config = dict(
    num_hidden_layers=12,
    moe_layers=[0, 1, 2, 3, 4, 5, 6, 7, 8, 9, 10, 11],
    normalize_top_k=True,
    attn_scale=0.125,
    parallel_block=False,
    init_std_o=0.0202,
    dataset='wikipedia_en',
)
Below are experts of layer 7 (counted from 0) of a mixture-of-experts language model. Rows are named gate (a neuron's input weights, with its number), up (a neuron's input weights, with its number) and show model dimensions 384-511. Each number is 128 + 32 x the weight over its row's rms, rounded and kept within 0 to 255. Numbers have three digits each.
Before each expert's rows: a language model's description of what the expert responds to; "gets" lists some tokens that make up at least twice as much of what it gets as of all text. This comes from a sample of Wikipedia text that the model never trained on. Tokens count by the router's weight.

# expert 5
Description: Opening punctuation and bare spaces before quoted or parenthetical material or years, such as ( before a gloss, " before a nickname, [.
gets: " ", " (", " \"", "–", "/", " =\n\n"
gate1:131162136154069103086104139059135158107144083134143087136112133135125080122226193072060202118128082136150140112136099115156144122141121123125156094153122138112121180141102124088143194071150081133168129128193148107150085107153105107160108120120108114128120114152098150138105135130163117140152198148113081118133085110199163093125113125134104142117165138082123132174125087177148144175130
up1:132187137140106070098090131129080094139135156164113099169132133115150190139099166107114122123143120106153140109147143116062147123111119200185105083195109094074123099139142110125147206135161112140162150110112109093075086106091080115140161134136148096121079128139067136122118136095131131126129145164124078116160127125181110037103151096154178127119140107121146117138063119203184091110170
gate2:173136163136072124102111092170105121149171107128121046082139197124126103137174113095095111153141133156058155094160111050114126116157106080114184098128095071125096116101103162080095114115178119123146110141043193145088079146103056126121122075117175148137142124109169127198142114088125124175166118131090038136152117088168123196145167082164083142128172094127097145116164108158153125152113
up2:137110139139105102121131060063119167128143153092110068140188148165107094125126156093112133087157130147113170095145089103135185123132105147111145096073112122121144162136127154117120136134155111091106083098099157122132059157160092152113104139087137112142099094084159146161129109134118084144157128164071108109155119127123152178178181126104080142116163127123119107112109064148112117125107
gate3:104134136098185089149175160134127122150165140122161075167138103152058081113138171169073127127149094115184182101112103121156154125040144057169135122170164116109163146072153100092099136166186130179138138182195101158184152150175131183105137129072094100139134124101139139132140075105078088132146127172136142102114188141135154096109158114158159169129151106158117140090158145092185177152118
up3:129110180105174155101142118122132088157180074159113058105153114101070112128138161066082174128127113122135183150130082085097134088064119094115124129132148153101117170070169109078147188137128088174118139138180124151135167111150138147088156129106104109089131110107148085085112157085116073127150137143182094132191185124142116111097213086153104087180103093144129151098123122159104147130128
gate4:071137109152151147079117131135101130126095104095117073113167114127153146122159130113132112099118145151132158180155164103106156146158136141097079126131115121161155132101165148078108139135104111148138140138079081182184192080073113135163142139152099085157130079121162115134163108155090133131170114087094105133156177152142160109032134089122160119181190143141165177121122148154085081073133
up4:115132080157116136063158139163168126122113153149133055082165184158185139111165143159165059091144144133089168175117123141112158131112112124136078127110120119159166073126144167121120162149140104137184148157126051129141200102091144116111163142154139093185112094171142098133135134104105131122168140137151116103199147123159133089083120084093140146127189118092181172175116108186093112065151
gate5:132128138191120098117093125177124134131161121081112148105134136137135162140133165130147101096103126086108136167151171182134115172086073148089073115099141138133114081120104143150136098123097143162139114088122126128145109097102127000136146124139109137110095144171142118157098110072101091111111122139091180081156194120151125119136156142159119141129150155169057074135152096171163105120116
up5:138146082202120088085064143111138098137135161095130154124113131154153153105121178125134110164097119114174099192088163154215137171149110128100139089083162167116189071143154126128124074137082117158125114100134120172168122064144125154117235101109145144139121196136134142139100048119126124107083165142151184101157127107132120046120167073150131166152099141133066107116140105147212089167146
gate6:096127131046125123106135158107141084112090142126093089115156062132109109161131065107130073119118133134108167130163046076089155145136180158145138142178150143124093137172097138064097102166159056088113144143122088181089133125039115150123089128108117129120155153129135048136139078122127122108103128069135085109145140115166130135125124163192156079125167099172109143133127127140137121174081
up6:110129142113117096117126152095165108115088111101120083117177066141139140127165137098112075122117155153151150147194156099062113114080187180157091149129118082126110157153127141083092175123142117080100168147128115129052096140048113142108070196111110110135103152147133050135106082087074128131130108058109112104169128097130131122156128139194108108162142074137101101156141120142147138147114
gate7:134135087100163132131104146099146091118165112160124158149083110134112139146071143096168137064087178113148086097173172071110149128172105204099131145127130134159156137085133174132166085138148101130175088140102127107164167146196101160140143106181118101142092143128147147115135123148156140082105100147154137168093155123170104163063104119149126159075169169169143097152135093145128074092113
up7:148158128129179135124116138139123075076150094136081142145140113126121146162085140127109109087112187144160100134089160097109121113166134161161139118155140181145144146075140127098175092147117090156121094122127104156123135178158130168127128088155124097117116138113124139156171125167157119113116087162149104167113090099190139165118077129208163130090157167125127095102144089115127089089163
gate8:075152105127114124153117112132107120059130189159125139089123106126142099056111201117103134160162126160143159136150083141098097058094128108179102092174131080132102092099143164089060138156129126182114124074129099179142132134132109198087113130170139113098105164117114141132160113163129126137098053163120134119088198108159124116109199139066134122121138139141111121137142158122121110078104
up8:119139080130160183202081107074123138160125145185129090063150111104137111088155192067148156089137122163137174124170124090138139060067142098126081116102115089106105151111177212111121143132204145140131060049162124150096126115120126101099093126190201105139119161098111130138086126171128154139117132175128154122105218154161147127125189107106122126160104093110048128101106121132129198120109
gate9:177124104178076071090123185092123107116150142083135110097088077141167138127044154128157086134094153153111110067189151135140138160128150132154226147082108141114071102128147144128136097208142122139102176123094118117081153108159108103197179108114153139136103144123160128083110101168078127134104136069127152161118213134166085093183134127123114180120054121095143136140092090099152122158149
up9:175172078150093059077140133143101127080165100102178142114092092123140140137049165151106107090063124131151088089133148114132134124160154076149192158085129128144118103115133152130104126145110115127096162159074126090084141122167074146184144131113136171105102153112191095126116088167098110129103132102098112209112197145131102082185167145096125137092076127075145170157118149171125095110157
gate10:101160157104124130156148124118145115126129146150060142092087125162146165128116143129150141134144131156151156160185106129132152083099121124159065129083118117123152072146158160115138115147123147151108190146143071181127180064178095096089052081149093159114128126134141118131131174129118166100126130055129080105128109109128086079182127111115148130127109143110104121098062123126189077146137
up10:189165150131119110151091162050117110140130163151094057146087139154131126146097148135167181165073107147161134156173082122144128114118110146146115076086136163106154061174151123127164119141116153120101152155121132149160130108149140097086063094152074106142098079130162144088113198170062150163133160100125116123127161153178159165204159130095103114146126143111064148145145080160117123170138

# expert 13
Description: Contents of table cells between pipes: dashes, blank spaces, numbers, column headers like Apps, plus plural pronouns they and them.
gets: " ", "0", ")", "1", " —", "%"
gate1:116174110158122049145117151132143166082156183128146091076107100108145141142186149128138085130207123103162179148132067113196180108132154097072156114146150134120123129165104141124115148208091125166096126138021128192141168118103040161093131170129132130109136122114161130130110201124074095089106131103134175132139102113088167107130120165103104139148112159164180108147073136066121170098140
up1:103107104175113052086152123078093119146119216112151115150118093114126183151123143142159104116185108117175124155104064165231144149074144140120130132134102105113116133131082086080096125137128098196143112137082092231188161210146079140102128149085097149091113083136080132140117221151126111147113101081141127142163118131115131157119131127150130148190136160134106087119110178071103163108085
gate2:110140118138115122135106114128072080084116112147150143152118136144173093084101104139137145122120067116182109149126083102092102101130117154127205115110121141145116147121178108153131155170154104104159129115138051168109099127130072135170110085127096129164107136149148164125138177128111166174115151123075153174072110152080117133123129085096085172117125149094174117152138193195145134136127
up2:135098090133116143118096149163074111077103193132176132155091124092158112123072118162197114110107117111174176142128097171080096111084135187060161150104119161115118149189119132155129108162071135139150159104122113094162144111093091135187111108138112082132086161152155106117135166122129206103104082138165107153099122147117121131156185111140122107125102157100173138124154089168173088114200
gate3:217139113168109129117124139161153089128148146109146111107095189125110154132114107138119169050151187125162121111143106090073176128111123069076137111070219104095131134096111165126103156168108105154083138107113107151089164119136140165034090121102115070116128164161115101171137114146068103133107127121099124155212160157106108145125085115111082071118124083113130100122085135110082083112122
up3:191090176125197128150168161138120113075088153119113108154124192122128151117191096172104135104114154158113143106114117112156152158142106099148079123148146098131197116085097125152128132184129094147090093079122073154108150086142100100141096114104115091145127131101109152123076157106073105132146123073130144117138133220101174107098105107111106090115152138134142129163123090121168122068188
gate4:102188123105081108215121176076124140163112131120111137158176133092159098134078156158143122096142176148090108192168181075133093141131132077134109082198178149079138145090139125117117187031198142126109132121114137180121132125114087175107118134061164162130166145101100092106145127174098073074182114105099126118159105119118175092139091147118151109166151151133194128153128113126099172136077
up4:177106107142055132145122119129184140180172163104143133154110161170140074126122127139103106098128175152161146144099185148204121122134154120103104111202136126119170156152129120209149130050137095141085178100136170157067139085098036116105133156049175123095093112083201120125084163126096082185141099148131164110179137074132170122130133132120135130174133090126182131134119161173160110109111
gate5:114050122107140133133066140135141072135174162206096181192133116147142140168124135134116138082132170094122121089128058075124090104108127094168168187151130102108139091131100165172108105141176109126134141101113126154122108171147092162137086118120153167087130087139148143079133132074162143104128096126132061174136120084183067074095132156108118126139126112064105169165157122119136149145113
up5:149031143090113100172095113141187080117164131176103160187137095161132129139156140135125152092152173086108147084138079120135073099124123140138127191136202093099132091155102168093151094130138087112154163105114139179115075167134106151114110134077158167105145110142144115088108079104123205120124108135137139116165116120160081113087133153111124118139097099097121168185146091110116172141109
gate6:130146147117057147065143138132120170177137064133099130119112126133133161117154126093082140141149137190140122207157123143092193137104165107130131109154173152102143083122108161095112094190097162116097107151114159109115074110129124137099156192156053153075120056149136093110121122118151147158147139165097134078096127145135116119143110163109104146138083065130156096181119144140157138129172
up6:089104154112100140103176099135104112131124065106118117144086133156147190117169087141080122160169136162092120191136140119143133173153161104168116095116105135112073132106159171123120099126156084064123062152107203117150126107114060159080151133152104105127108091088107131134105122157176128121169104154114134131111122154139145126159112171120153089168127127184203115145129100091168142136140
gate7:131166137084110136161138100086064119116095090181178171135104063095136146169126149113181144075168181040129143141066168120161094123128104068169163154135130155144148148093180132133138119183127158122145172109135154147104062127164179169100121164082098131094122086099133139139199160136101141100112158154116139149155146128197163169118155146140123136128108142145208111089150144152159146144118
up7:058162144050135142128130063055121121120091111147132142122173068072110078166123127139201115108201131081110137183086136135167128122129105112176170138144163056171123140129146142154152130175143101139098179106132123137085058105128120120080085151058129170077149079092150130163192117123129156064111129128104141170151103087178160134141130111113168154134100136174166147136145142119148103106041
gate8:138134122161154161123130172148093140113172094087048102187128063178093147111112116100189108099163110152115141207111121107188183132128137098152164192115113171147156104129111125089114115160103145159103134094075148217196167128103150123107150107113141111105108113150191086068164154140133138141064084104134156095139127112147075156131129156131175103093159109144131133105110102078130132194149
up8:150126112140149146128110133126099130054129133176115099182169058140145157069106095135189124066138128203087171144146110098155126121103147116089114174054087160110141100155141086182096104163082089077113121062121134193128171133071141148121161167142163176122064114120170156098139113133108148127072097082126142159146141140136117176116140143073118127136139139156161169100158073154136132167120
gate9:005150053139085127104110161128138188086170103145152163114194086164173134136102116102132133121137196151137125144111106110166117109070128093092149110107117111164122108087145145135100128141139157120215132143131149190073108107148138113054102146129121152112102083131088109123168118107143109061211141120124116156105162145125085085100175122155185083093142114100168109141101107072151085108107
up9:091160116130113102125137163152090135096194152132127107101120136140140107151095104107132150140140142185179153124150127114143178072150186117122093108090128107039147122144166123128124145101138118088184091173155156178134120108157173098113130098123087113110132144164132111122135107139111137058156062110065119076112111141088141099140139126169167099135113164136150109118103136151124110146112
gate10:067130102105133161116116135149123122140106096182101159052097087172177138173155147123147179087170183118131069116142099133135087205185158187120041089153110182139118091083116119110155130150193114101172140107128116151124116114140112109134119090087132100122093154123100173135164127182123129121096063154102178128129095109180139115086161136169117149152098117132168106112182103118123140182147
up10:149086100114121155124135118127138067106111143114116184050112102132184146200118120114144193137166182071127104112116110092142119170126150159110162072137113167139136084143101128114160145127197094076140185129149113167123132093104144104100116081122139122121135091076064165134222102166140124103106103149099099079172143121149117109087160131166104171212080125117125157133200151179097124186102

# expert 18
Description: Connecting prepositions, conjunctions and quantifiers in descriptive prose, such as "to promote", "for", "with", many, several, various.
gets: " of", " and", ",", " for", " with", " in"
gate2:147073128123223121143206165155153122151134091163120110109072165114091140163135135109057074091121193070178128103151076134089113086142046120182150103133174151132133084157100100148128145142173135189034101151099108150185104112109090174065155098103089161059118121087129122170119111133149123114086184089044119109092091095131125160115098121039166088122119139114145103099129137162114114129128
up2:135106111159164120121182164173106092159180075126152141103086140121120108186162150110091097059146196123159144136165048164123130107131047105131134146137161150083136083137150099129162165178193129178046093166097157156179127098085127162101116092131081172103164108087202146141111121123163143133083150080038135094099084108139159133056151109067113084126113150131140120131140128165140111084099
gate3:088036134109136162113086114152110147178148092153129158177105063063190100143132128095085172077100117155131142106122135159105154139146119106099174116191121118110127098150190140140120162151130206097093113133085094113084163084118077113150127149093090182090102084121113127113151118131177158136118105144123132120143171045115060112124071200135216111155112109176085101161174072139094175178181
up3:094088114122156179136112134174111108175149088122127107198086113111200092107103144135059137095094074135123152071116136135148131118175063156120156199152140109133143116188202065153127181144129139100119115127103091141141159022160148133144156128136079147119100115125144142087108149118156125148134111168164111111107165063128097143114082167144175118175130144103148093153142139132070172129143
gate4:187124071105167132105166111130098127130105050132111116159151137093107121181085107125106061092145126120154114125175130066052189117114118164106113114129129165155139150120139117126173151188175111137132131097074134131104122116095123118151151115152096145142098116115088119173097222151116120165120125145103103138161126119166077163193097109184111157103171143114142170097156051059173142149168
up4:203135071116138138106126136144109133151127060154116097168129141155095121149122078109108074081130086115128138132145128064084200100121064151052151170122128174174182180109136108139145175123162133151086097103052126124104166125107126120127145109153077126097091114106142137166141197133120138132102136139141109154138127156128076170166137117173096156098112119107105163088171045087144127088178
gate5:099082147092121132093070150059126158109226097105148121083111160143103158098138149164178147126152094168084075090129101108140073097122169144112113135114072119093135072159255176140127133148110155113140128089082116090110090153111129094145136125120155142082101128071110160090152154129120105134132082156115125127153030129139114130069135139166137108140118167082073121072136055100138173128122
up5:095133155084132158124143154098119143159142131185161136125111128080108147115124192140146132161197113142104128113138115074165109101108132118141144114097063110134111090149209165121149135195153176150124160094073140122089062116127118099133162104115157166140107136087115141129123159182161053116150102122131114119132091122165080156073144082150113138167090156067133112095152084165123159091167
gate6:084120122117108131136182105227123107124106119111091131098148112158084141125126094183097061182149138118120127075162136138130155102090066133130107087129097173033159115077109113099184094114132162177103119166082076205092119124111108048126098111139108123097161111135194100085080108065129062114088127142131197128079087141111131168143130118149181097136145143143158221124127125087073124136094
up6:110118123125114165084143113211111128147138115120082098127167089176087173111093069151091083159098155126105164111132088148153181099089122070160111152073077157091224080088097103112178071146128199134082106137133119196082117138153095045108060113160143126088132148103189084131127103077115105131150130148065187135088105103137154095153135103173173042126135095147139175117124117052117103169114
gate7:106113125033101087084141111100087128115157127106144140091118127158085167121076180079118112111114168150141150104092144112173150175152142138158160138109125145085127136113076137116177112087180133054130081119088116127118157136084109106137169130069099114105148164094089145160133149101166106145152118136128139154135122118174124110155105116118147100175180060078088094104158096096156134145133
up7:146105113115092098088138080099089152156139113125125162087120127141115113141123197069101143130098140076120092139137193108169118152166104178097137141133105146095117125136122173150203109156162166085156058117120145152152162069114043128102161077098124146058144139057146147125140139148186111129117122102163116124119110052158132211078175141134128102183118111138054135112173079142121134142137
gate8:116113112132162096105137113054108095119124093109104136130129082067089072144104081087089143132146118131151135136136127122140179117147153152135099108121110121162186071115123143082141134147113102110114131125084133138091090132124127138081071107074098099111105147120127108067087143152084141114099053126081032146154057061067103134166146062137047113107120150129143066135152112101175115134036
up8:122094108147171163160091112084107192141150171114064137106095114141098145144130062094123130144171076111135116132148116147104153120110155070164167162073116130142175142080114146083148100058141116117097138137130098115164111082088122119118144129091069133074064137072070108136107180126086093107133138131110102100127136100135139116120121085155100191085085177106139127083107102153124065156190
gate9:109079141121086136071100159176111137133083160119104143120111177136164186118099172175139148095110136095116108121125194105158141138091055074088133140189094168209082104118170122172158127164146097125091140100095111127093135118110130120182126114111145150194131157094090140082095106090128133101120153170094137187107137169170112127075055149142102136114111132121090152140137155085129124143109
up9:084091133118064139070096167134119107115049193114130143148108122103141253107126195137132125111181121154117156144114176096141168138107062105147151096143124156197109119133153137111181148132168119106068106126093139178120146149114085101172136097112177153186144141092116146109121122113139104094125147181119123178091116196153118100084089138130108101088096145096119157115134162091151098182083
gate10:149117169111083137143114081128051152077140193107178108125121134134185127144115118133130130128102142145116142161098093127083068111113116212194108089174134136162126103127202133137154171157094132142171124117096144128118069127120108140100135104119194133077120137058132170093138210138163092112116104177117149098133108120160062148143105172119149150143107109157117148161068163117118136125126
up10:107132097115107162123161126104087168104094215136102129144105171162172163101137139083154149124139179140102110178145176159132161113085092104148113113121148143149102087138149116129147095149096149162196161108136139131136125104139156105190078109129099108088098120143099136119142166131130084056084166134149156130134091124175076191180124134136113082153114107142126109164135139117173131096123
gate11:121157094136138130116111148130073133085164133190164126116085138109134121102123150118137165105138119118127107111140074128109158123109081149111116127154133131112152114053108144148132159109202161142172182079160214097131187104099126165142121089143073066162107188135106127211131098142093082122089113161148192162141111114170162108104059085125119130115119082121129113207082095178155112130136
up11:105163153142128150116080058117076140142160076197188133114148156121096132146129165169131177122150079165110204088127070095161106165116086126126155141104133062113176102114149180147120164080198157168201110065166097120099101146105129138137100146165095160205071102154140095158106171119087135096153116179116148107116100155133129121104099115122153135197141092108154130151151100168161129075121

# expert 7
Description: Year prefixes like 201, 199, 196 and dashes in match scores such as 1–0, mostly in tables and sports records.
gets: " ", "201", "200", "202", "199", "–"
gate1:093048123162183112113152096093178139131139114132121121210104087057107138137068085124103174142115145130099124133100138104130137144114073073102092078200090102136128116154145098100149149147118113092085137130196073102120169108114099176106162128058100166080098132181143098143123117138145146149143095142074123075150170085138136157117149134076094184111151166140079159172080097095102110150154
up1:173101076142120156157107017109125097123101099180183166191129131092078118117126111085094141133061129200102110139150107100163146099108116129079128161134123152126075124130137133156153140148138110103088158193169049172123161097159088156161132157162096133200134155093145137134161160089162130126092141145133141076162106128081137102162198143107180169141092165077104099178122091118137162140170
gate2:161093155114177089137111107170130096111126128115100150126095126059122077111116105137084160134139153129118105155122168039155134130125132087137147145158145103081074088156182110112174119162141158139143153082134120154106141105099111106127120150119087075089169099127166104137101067148122147130127145140156135144175116078206125115105149140068119087166147159069205145126122173136071146107118
up2:128113189127131120166152103142107145074140128126125102126087123099161059076117137154151114089116119133097108120145174043167117103115100118124124161154120109114108101111182087104179104169106162139100106116173149191086100098114121170117166104123142123117116117156102084130117081145105104155100124116124115125197188106212087110087121155074161109077139174077188158070124146117115155109178
gate3:084197162136141129111121103097103143138137079103128136091083096112161116180124165118105120136115147095094157194198206154188125229138121172106033089162101186126140118089113123225128177158129216124155130137136117142109121111135095178104117129132140153138083180138138097105068135097080088111159146148052137146092106136127164139127120137096133119149173136166143118105167165106133094140122
up3:121185105125136136118161087085102151159135114104114165064057110070119097153140192129096107115155144116082155203141168115186092109149149158136106137156129167128155108130111114185186162154127194125079114116107096162132119123152062194104148124164091141142119219162132158166075135084136114143142117135088158153120135152134155188161080172102151097150205157119153101130167140114156119134144
gate4:099126182189136201141129129138122129165154109165169103128151101148156165092129077139129166097114159122098137161154118078164123085099078116127193134103138139072146097132124164119115178080146160136129158147171094112119194164131157145143159228113125156154148141136123139132085172153091142090119185120111128131106141224198114174143126071068143113094136131143112073148151091067126142150106
up4:122131141153161194192134211119058156144110070178167103156212061152163138099167162094070163118108110085151160192109082070166094132052077121121174149107118114069165106125124139069178181127134126173139139176099090142098171189135203158053134166131132178125106131145107136162098164119095107159136187100087148151121156194156105167115114105149123158116125079142125131141186111116098109143169
gate5:165133112100104138136090171154142133114130115113151119170073108174148083129096106089141084165063133158040087080094138092089079145104110136120135183090161138169136093131183105137074176165143139119140082141139120132143107115151084135127086133173122102111161098111168092090118101102127162070064183138158113148185106098148146151113071129148091183096120142143098117100129170035172159103170
up5:103098125091140102094133125121111130117128158102165116147136091226107116111124128090136098136098102142100044096142145088145081180110113076131095145112132145129125095122143107117066201119145162140138148109142112137137110164114117128145091118195108111097101149090165133090110154111070177087061166164179104151187097114176145153113079161156082177130125114116098118064184185099173166105169
gate6:119142105080069184129096079183182087132142101115134126118200151124111099100107170148146159114078091195104106134173085107135124106140211092170099098111076146094174156111128117128110170134109133103107147151123074157186164187090126145106156155088118128121128119125120158156087127149140056158165151152168128118099060089119124171179157115119146179164104082125143117176150083151113126160069
up6:072091073104085182148115095135154091139127094063106131118133145147118158110087132146143165157087119157121102119162100119151152130126195121139099103119126157104147154129133114126113183095075122093125146203135095128203177185122141150117165139077164092106155114119063129193077126132184069142145145117120120138105072115131129142193152122134190136107106127145118119184141094171047131150093
gate7:122057158171122104074089096172109162078144104129100148106082165168141079111164107100084113129129146095086128060141093096087129127104115140154120093097154109100098099093099069097120076133143129171106139145131095164147150111130136101155094123102151085150128154092140123147106087169117160129132112099141160153091149132136111091152147142144144080069167179115082078194198093166123083152087
up7:131066169161086093075107109136128133108143092091143158124107170152188077098149126106061152121141105097122109068112112072101144109104122103181138129107128158110092110109103052103101109123114111154147108131129155181163129131133088134161082138080151115147187131097161161157123101159164122106159110106154149140126135121112092077151102171158189112133180154095056086155177106159160159172098
gate8:144095149110109093109112114125118094141142103091133161170066143123191092144116132065149103121099068141087129123092139065123112068110066121063096128070119133107141126125110148157118160106118115103162123158111142165168054130108063179096099116133118119184170137201139073135128133125137081086064159148144103144135127208090137135178136161073071134069158139092177101133116178167164175129079
up8:102087164134180113128126137131157063175120212143084157156073124166144093190160108096130192150111116142140151127101137060145166161138120128191058131146082088116119161137130154159173130108120124086103138139113118126171093122081119138101187156153096057111152127136092113121173135179095136119085135154170152130150142068151161091147157154117117128149182117116181130117064158182150103092126
gate9:110149107171130094091163116116155133138118151134130087123150176146120154193129062154143142102159124064131103102129127136123163144136122174158085162087164182142101135127083170160137163127092128102177035109151107171157189126113144128138059090139145142073105134172121114112073159153155123063117100102118128128067141192090144087124201100142151137122123159163160119115083104164176189104104
up9:111126106162113129065146137080142117126141139129111129122122157121081138237093101143075155114145148099105090098135129157094153128138118138154088121122182169113090093101124205132148127117133139124170109126173121121179146175116139199109079078168153136116086101171149138098084102133200121071131149098095105164072158186150161111108160102184134202089084179155140139119094137158149173096140
gate10:190149101104083057094156087109147158153127152156194196180124171151127127079166066105118162173138117109116128098131106078074096164124149101163151148102093130148153144123144096169121153069106048162093129108188045144120181089135140102157167070084063152150147097126116127124136155135046150180108079158121146121114095165126128147169160102107127205158138110096129099153143101094129147162138
up10:175113084110071082100131115142124170112121117175165220173117209139157123079164060063093172145100130099116105093142117120085104140106123159157176156099108101175140115116167118134091141093165081155103129113191115132104195111157130152173134087089016144146144121136150105095141123138055124169099081169113138111092056169133123158119128084116095192131115152116125105104094097131154158169164

# expert 14
Description: Prepositions and start verbs introducing dates or events, such as "born on", "began in", "In", "during", "until".
gets: " in", " on", " In", " for", " from", " of"
gate1:123106125142059143066117146110079128130156093067078161109101168157116119119142104130134131126136067129116125072167096109121090148174166151138072081068155135128091128182114138113166159163135140118166094115104132154159146061121110125115169150140130115099164062155153143120172065152128110091148138154069112098122238145098130160051145150182088140123106134174137069158148062112126125127110
up1:126125143140070157084156180131089144118133094067084161106113074119149128147171114165093119124116056116130120092137134126138103099158149174147082096018123114142116137151109129093151153160133115142139079114078142164129145061094088167130121158116163122164176067154210120138149090115188134123101181079067063078142201100104149124139153149163066105108112125161122067146146091126149170157090
gate2:075094104091152104127144156111128148170163114219169108097114096088133068107106182123146147158148144173041125088123132118113136178072099106074139168116146126089096131154160188129148075128140118124113122140102130133109181109131125149187147148096127081149099126153218125152114165098143086147104181155132097101181154180152130124126129142133097105213125110061135138101135095095136158114133
up2:060088125059095155151162142098152110144159148198181102115130138124142070091078220136129146153113160143098146128096171124087117193114057159112144195079169140101129147094130160204132105119138137127140112119058141106081136122125140109174118148081086110107115154148211105135117165097150109136072166155108137083149134168150102118159108140111095088170098088101128130147204097117107157124182
gate3:137137192111129131114052131142162143113141105179172120138169162141134133084154093146075139060092186088142129066168144156077082111116076112110182024108123071076153172169127135101189119131130162116136099143102144137072093125108159104063107123091099120116115101120087109135098061095142125079056085128130124109148124091157106145165176157119101224133084097118130091153109064130108106150115
up3:122122217130136154112116138151156158109155128113152143143175133133200118086183143133112135113128141091160134078113115178119067121121123125120142075130136082113194243168132079114213099178119141134088071151122124123055100131113112134133101116124110129042102133166097142111077072088168121080073134155121106095144143097115108119165163081100068191114089122098117080113110041145134148164099
gate4:160132118126121139111093153152101151146142150032105106112185125129052136132185159121193112096121162100110145140122125141115113158146136108161113079109146100154103082199134122064146058095142123118126136086193150126079124180164098079100120116167098102140135020117160157112124127155138129204108133084114137139103096120141171101168127147101129122129125106167107132100149117164126209097123
up4:148139137164138139093150099143147118185131148136145088143127162124111144158158104077129168145142164123097132075161126079134115104095162177111124113091172134127127158102145115148135128100069138173090071105136156138141151163193137128085109089094037151135089072137104109100188098169152122155140092110161139189152149118117143154189143128082111116170114092128132094079110142164073164141142
gate5:122175116125136134066177165125140059073065164128157144102099159098098143139157127131140175133111149082145123193117104111149119099139131136129102139133148139083079112094109101104165089172106130107064163114107158113168152114079118116114183142113172101109124120119150097155086101134122111097143102109107144143091058140182110161139158146119062110171111132072099146114100124095172156120182
up5:076198168157123167066132220110125118025092167131154107117075137049099114128195093229157170172128131109154111137108097086110083118142106140167083130087146118126110091121142125131140110135175110103114140109117105131137133136069149159081097138153137149105144097118160149098108150139095146147130135136112138142080080174171106160168158147098130087123076134056124151117083143131101182122171
gate6:138077149124126121120161148098159071124128098144053171113107111132164085124127160149168094129117086157045176167140157110074061122166122165175091162082155116134113151168169127092115093118110090124100112142123155120173141182172128169042089114137131207123128156133159204159082101165078152164129099113108117104151141120161164137128104134108139121088136103148143108113156157179121105095147
up6:147093153125092102130117143144113088120116109109105173138116103095155094138147128189173142102085158114055192146127146146132090084202108149127129137154151083133112184122203147098126108107062096110118104113126144119161162169182105118115153091143140148140092170121132116154040071160122098139067139096104113085134150136106112103172078116132116109087102137163145147106124160189153129126070
gate7:072137150149129127090139138168087128104125150139110131124150141126123106165098110136096112125150157098100123125130093127124145149173145243133134060104132135141106124133173248102168127118194067126122157104082108152168153112154149126159121146166099111126133147098120075063139195117095132090126139089144098130143100095118110109178070127084079126114137202083111174127152188095168101177129
up7:078147137128092118159135141154140163100114104186157110142137139142137114110115081089138104193118115110108145138126149119136152180182130197164156077137097151207143208127171240123209106158137121133117173153104104171113085103160189107148104049134098125138120140127165158157127167113090100097134124095158124161087160133109123124140105110141109132153131173093137148114125199096168160124125
gate8:161114107064112164127122132113109113105082194103163074181101112070135179090114144078145152155092119120179137187120169103059085109158113139190181080130158121118121080125184082184164161096146106135042161177075159088087160159149097099076144140166123107179135054127073081080143133164121082160129172173101136062153154112116145126131118085101122145115142138202137158094106127215130140168125
up8:161054116109126169113106091108116088102074143119138010126078062090138158144136169109123159142124126150202121159136172080089115116146126122147189093140122172133152098104144093155135131053134123177052201169068128144097115144132117114086132130162138135206078060129071075050179125130153121158107138193114158087158146113129134141122148102101118165120161143232162134107151121187152143137106
gate9:130101109156145170161147165141143122131157118134122161109128125183134131119109191131108133177143134165089161142127111174139105139065156141117121138104252111117138093145157144158153076125134145158147143085125103099095163099131119137082062141117067152096106104153151154111196106161180128185155132119150143096148125161158134122170159119109155130146124159151202179158110123113138131129140
up9:141106071083138137159127160158161154149160101131152183049190119166172120086155164191144167156096149127118160171112128170144124154063133114088103142130168130108102098073143166139123131112123131133127135096097144137128173098166147197139081122175064133149156103189134133128148138128162169153127117071142161093139146126155148120140139122116168098091134146134151127146117098085125117147150
gate10:112123135113102078088055092107171132129154152198148089156132127102127097169101093138099107106148127149185146123126127108092115097081111137164087183046141142135139128182176102152188163077154065141085112189099151083149098138100095135087149099135135120177138095146132126164163147158115130111142159073078144118133091151119199143156150081143175161186130145113088014099098070095177066098129
up10:086130117132123065100081133140193138165158109156131127177130127112089127129121118123122115118101127109161134117158134108094080076096146098182095176045110171126098153144174113092144119126153007179099135168111108115165083129069108148098166134158121095164121144124136116119120140121094140080127149058107087147153075101119174127150099124126144154161129109148108085068094082144174104110115